From a checkpoint of a small mixture-of-experts model trained on Wikipedia.
Size: 14 layers, width 256, 37.8M parameters.
Experts: 64 experts in each of 14 layers, 32 SwiGLU neurons an expert, 6 picks a token, a softmax router.
Training: a variant of Adam for the experts, 4252 steps.
Below are experts of layer 4 (counted from 0) of a mixture-of-experts language model. Rows are named router (the router's row for the expert) and show model dimensions 0-63. Each number is 128 + 24 x the weight over its row's rms, rounded and kept within 0 to 255. Numbers have three digits each.
After each expert's rows: a language model's description of what the expert responds to; "comes after" lists some tokens at least twice as common just before its tokens as in all text. This comes from a sample of Wikipedia text that the model never trained on. Tokens count by the router's weight.

# expert 57
router:104126135130101165124111121112125101068171128131107146101140142118112135096077114122105149128088184126111160140129083148159156137146146102102162107149125128151136103157093124116127132144104151
Description: Opening quotation marks starting lines of song or album titles after section headings, plus table pipes, who, and sentence-start words.
comes after: "\n", ".", "-", "==", "===", " —;"

# expert 24
router:088141128123140126121137116115160138122147112136182140072120141122158156061158120132143126139095148103116130153128123127133114149113145066108109143134079139100114116131119117110169138137068162
Description: Periods ending sentences and abbreviations like Jr. or Inc., plus ")." , dollar signs, degree marks and digits inside coordinates.
comes after: " |", ".", "S", " Jr", " .", " Inc"

# expert 28
router:097169123082144150092116189134132123153096111148106108148101127124136163145126147144123161079078123150138136142115123128127115113110089151122080137095156139134125159129116202125141106127128116
Description: Common nouns right after the, a or his, like number, role, work, goal, intention, population.
comes after: " the", " a", " his", " to", " The", "s"

# expert 49
router:110090161069169148116101092130108113127140142164123142106088102114128133173088104132107085118142122093143135146173139170074139160151143153144087124167150137104100114160115162100118156143166160
Description: Line breaks ending list items, table rows and headings in discographies, filmographies and infoboxes, often just after a closing parenthesis.
comes after: ".", " |", ")", "\n", "==", " ="

# expert 32
router:105130153122143123088133132164128149125141153139176143128112122131150109121119098179148122161147110106130104146124154110129130108130169128101076167164117160092104127129168122144154132134119166
Description: Digits 3 to 7 inside numbers, dates, statistics and units, such as 2006, 896, m^3, plus number words three, five.
comes after: " ", "1", "0", "9", "2", "3"

# expert 45
router:083129156117123143100146120132099140144119155146145141128102113115155133113135111145132124156128116085105129166151167101151118132106151108119082163151109144080133144153137125192126148128075145
Description: The s after a possessive apostrophe, like country's, China's, plus and, commas and year digits in lists and dates.
comes after: "0", "'", "1", "2", "9", "8"

# expert 4
router:143127098095126130137104121137180121122096155121129116139134135123083143146147148160154101115143159117146124122152154183159155133138103160149130103102170082158152153123096102121139143135121126
Description: Labels and list dashes in infoboxes and taxoboxes (Country, State, Genus, Preceded by), plus participles like named, died, sold.
comes after: "|", "-", "\n", " the", " was", " a"

# expert 59
router:111144101110133125114107127090136141099126123126165122105095138139151137104156100135153124130108151115109108175171175107172143118071130161124078140125135122079124144103142163234141188114091141
Description: Last digit of years and numbers, as in 1941, 1871, 1815, plus ordinals and directions like first, second, north.
comes after: "0", "9", "1", "8", "7", " the"

# expert 43
router:122094140095169128109150119101138158100141148121144173066101152137115136106110104150126110170105158135132121143137120133136175125192149161115100105139119102107127092182145145167150129139080151
Description: The first digit of years starting headings or dates (2006 World Cup, 1998) and "following" introducing tables or lists.
comes after: "\n", " ", " (", ":", "==", "|"

# expert 26
router:145110124163148136082115109078105118139173146119150107147105137111084143106132138120100132142091124111105128143152149096122177145150154105115170127143124100135168091103093115139108160148117116
Description: Auxiliary verbs, pronouns and clause connectors in running prose, such as was, is, it, which, that, commas.
comes after: " and", ",", " He", " he", " which", " but"

# expert 25
router:138118112110132135112134132131128112183083105183163144113083133125095121159096134107135102185134118110103126098185106119093167152146165140130107124122159110077090140153140131166139095132132145
Description: Opening quote marks, compound hyphens, "==" heading marks and spaces before numbers, common in census and geography articles on townships and counties.
comes after: " |", "\n", "==", "|", " is", ":"

# expert 62
router:109085095128129138150142120135115161149170136138113121103131113136080081109167106147115145117115135130123157119167163132165129140117125145086144168123127163149164128161177130158051062136135130
Description: Digits in sports results, race scores, vote totals and date lists, such as Daytona 500, ATL 41, 75–67.
comes after: "2", "9", "0", "1", "3", "4"

# expert 61
router:097122149183138139141097109148104130108102104085135177100067120140113135088108092139189121149094121123145119188147138114141121096090162161094148117110115181102121105122144142113132132134126133
Description: Sentence-level subjects and modals (they, are, may, However) plus first cells or digits in sports results and score tables, like "Texas (7–2)".
comes after: " ", "\n", " of", ".", " in", " ("

# expert 36
router:119129098100124161125111102128132104076126127101098136092118101117154129088125106101100138107121189133153153147090088160169142124125118139087131108110134108149146119132087091116130150144104129
Description: Pipes, dashes and em dashes marking table cells and list items, plus line-start words like In, On, See.
comes after: "\n", " ", "\"", " —", " —;", "'"

# expert 40
router:082146140142138134139114154180146100147101138124077109118107129143135137150132109153174125144148145141103141144131131103099124123106128128143122081140174137059120087156137128154130143142072179
Description: Line breaks and the list dashes or table pipes after them, ending table rows and bullet lists; also LaTeX _{ and ^{.
comes after: "\n", " |", ".", ")", "|", " ="

# expert 53
router:123134129120105114135112098138097148077109098172148095103149167159123131151134124151151131146126103103136109084145084101140128129136089125158153127087131115165107121109128150090178128164139124
Description: First letters or pieces of capitalized words after (, |, or quotes, as in Uncredited, Face, Fukui, Infraorder.
comes after: " (", " |", " \"", "-", ":", ";"

# expert 39
router:112131129126084066128143120147119130168145139120153134122117124125134107116144094125101118138106127138165140182074158136151134124108137123172107123149102167086118177126173135145142139117061147
Description: Final or inner digits of years and numbers, such as 2020, 1980s, 1949, and dashes in year ranges.
comes after: "0", "2", "1", "9", "8", "7"

# expert 2
router:109124150137112137121122093110082143156113101120101143148101188099121094127132118099152125107111122145112115146082121117071118109130161151120167124132106172101149124186155108103137149122165116
Description: Capital-letter pieces and abbreviations in tables and election or football squad lists, such as PP, FA, MF, plus words like political, military, Army.
comes after: " |", " (", " N", ";", " P", " R"

# expert 37
router:121087150131154152172123115105126140116160166152135130163113158117095146095120129173158147154158096091119142095147134160132134134106117127145120124135121116157118115144125141159124157146100167
Description: Political words such as Democratic, Republican, national, government, and "-ist" pieces in party names like Socialist or Constitutionalist, within election articles.
comes after: " the", " of", " a", " (", " was", " as"

# expert 31
router:099093158106172140157146126156093128120143151157158107157106150110102154093101106153158109107162111102125125167138180119162144091140165151101123097171120150108113151125153119162092103134127095
Description: Hyphens and decimal points between numbers in football scores and result tables (1-2, 7.5), plus prepositions like in, to, after.
comes after: "2", "0", "3", "1", "5", "4"

# expert 30
router:083173146163155135139160157136122197175120125128150117103152112128129112144135113115146155113162146153151101109183113146083107160130087131092098134139136126101112113130140126123119111173133187
Description: Pronouns he and she and ordinary nouns or name pieces after the or of, such as rice, hydrogen, nuclear, Johnson.
comes after: " the", " of", " a", " The", " by", " with"

# expert 1
router:104147118119142120101134102150162126104083140119160173105102144124137139104125104131127116154138107111145128152105131115103140128107154163123105150121100133090101131135139141121161126131108142
Description: Digits in numeric tables, coordinates and year ranges (the 8 in .817, the 1 in 1977), plus en dashes joining names like Carlow–Kilkenny.
comes after: " ", "–", " (", ":", " .", " $"

# expert 60
router:091143174129127095144135158122117130126127094109151109130166119133147095150158144104119149112131136116099077158099132126131153095111066115144134103088153125128168147111126153095133131071148142
Description: Field and subject words and suffixes such as -ology, -ism, history, rights, Catholic, plus US state names like Texas.
comes after: " of", " the", " and", " in", "s", " South"

# expert 23
router:153139132122087160106140119123091148143146140139134149099101134125113136114122097165158118141127115132105127141122141118139118134116115139080155102135134111101142158150166118148118105146125080
Description: Colons, commas, pipes and of after years or numbers in lists and tables, as in 2019:, April 19, 1994, 1958 |.
comes after: "0", "3", "5", "4", "6", "2"

# expert 42
router:142124112090160107132132126179100095129110168142162107113091170158119149117074131129148134167149146140152131112143122114113160135197160122156096139152159144116114112168126125157134075140113174
Description: First letter after a prefix or hyphen, like un-y-ielding or fast-p-aced, plus single letters, digits and of, in.
comes after: "1", " (", "-", " \"", "–", " /"

# expert 3
router:116110130098146126076103130159156119145117146099149175124095110147124141102122103183146150173099122111132124166118146142135108134117158123100079140149126151068085120136153118146144144134093161
Description: Digits inside geographic coordinates after degree signs, final year digits in tables, and line breaks or dashes starting list items.
comes after: ".", "°", ")", ":", "′", " ="

# expert 41
router:140144135152141164126142114159151112108124155142097113112112150154170142134118114123104060122116159138149151107093114122124103095148139107108151101124153145094130103166096115097166090121128153
Description: Apostrophes in contractions and possessives, articles a, an, her, his, and digits within dates and scores, as in Don't, 2025.
comes after: "2", "1", "'", "|", "–", " \""

# expert 18
router:128100106137089143169128121180124144133115156162116136158107149161120122149077115161184107142123143129121124119102149145076145134081139170079113111164160130148148135113129100131161113141113134
Description: Numbers and pipes inside statistics tables, prepositions like on, with, within, and first letters inside parentheses, as (m. or (g.
comes after: " ", " (", " \"", "(", " —;", " at"

# expert 13
router:170133148133128111164130136147122133081128127144136147120102147148139106130160125116157129114154127137160119127165157129168128109113118182089089103087113079130137122134108178144137131132098148
Description: Capitalised modifiers and number words opening names or ordinals after "the" or "a", such as United (States), New (York), Third, two.
comes after: " the", " a", ",", " The", " of", ":"

# expert 11
router:121114123130103096143149175104097120104077119116138161084136115127096129097118130144123130156092137131146103099181064138123122156142116102108131106100160132134141150142165133138130143147090150
Description: Words starting headings or sentences, often after the or ==, such as American, International, first, new, its, The.
comes after: "\n", "-", " the", ".", "==", " is"

# expert 7
router:149094127130100142121158115119176138111109137095090118095127139113123076140132138101138113120130135159130153107103073108134163114110105134131177125120132081146159109132113115115140144146113094
Description: Heading marks, pipes and field words in structured lists of albums, films and biographies, such as "=", Born, See also, Formation.
comes after: "\n", "-", "==", "|", " —;", "==="

# expert 19
router:150104124118092123108173151168103112087108119127109143111121134158151091131085120125164122136112139111156114116131108134103106138111135159076176135116171156142147097127121121124133152119115174
Description: Articles and possessives, mostly "the", following prepositions or sentence starts, such as "of the", "in his", "its first", "her".
comes after: " of", " in", " \"", ".", " for", " ("

# expert 9
router:114122140156140123101125118118164118151164134151161097153119145134130147119144117182097147142118126082111137158139175145137174121171163072134123101154125157118152135133136090112158165126088159
Description: Coordinating and concessive words like and, but, although, with, and other, plus commas and word endings inside coordinated phrases.
comes after: " and", ",", "2", "–", " or", ")"

# expert 52
router:127102156166107162112156110118106130128111110120168115109089134112131150153142067122114102158141121133162174115110125101096115112136129151080116181138118167062168144143124120140114092154127163
Description: The digit 0 in scores and statistics tables, commas, and connectives like and, but, opening parentheses.
comes after: "2", "0", " However", " season", " County", "′"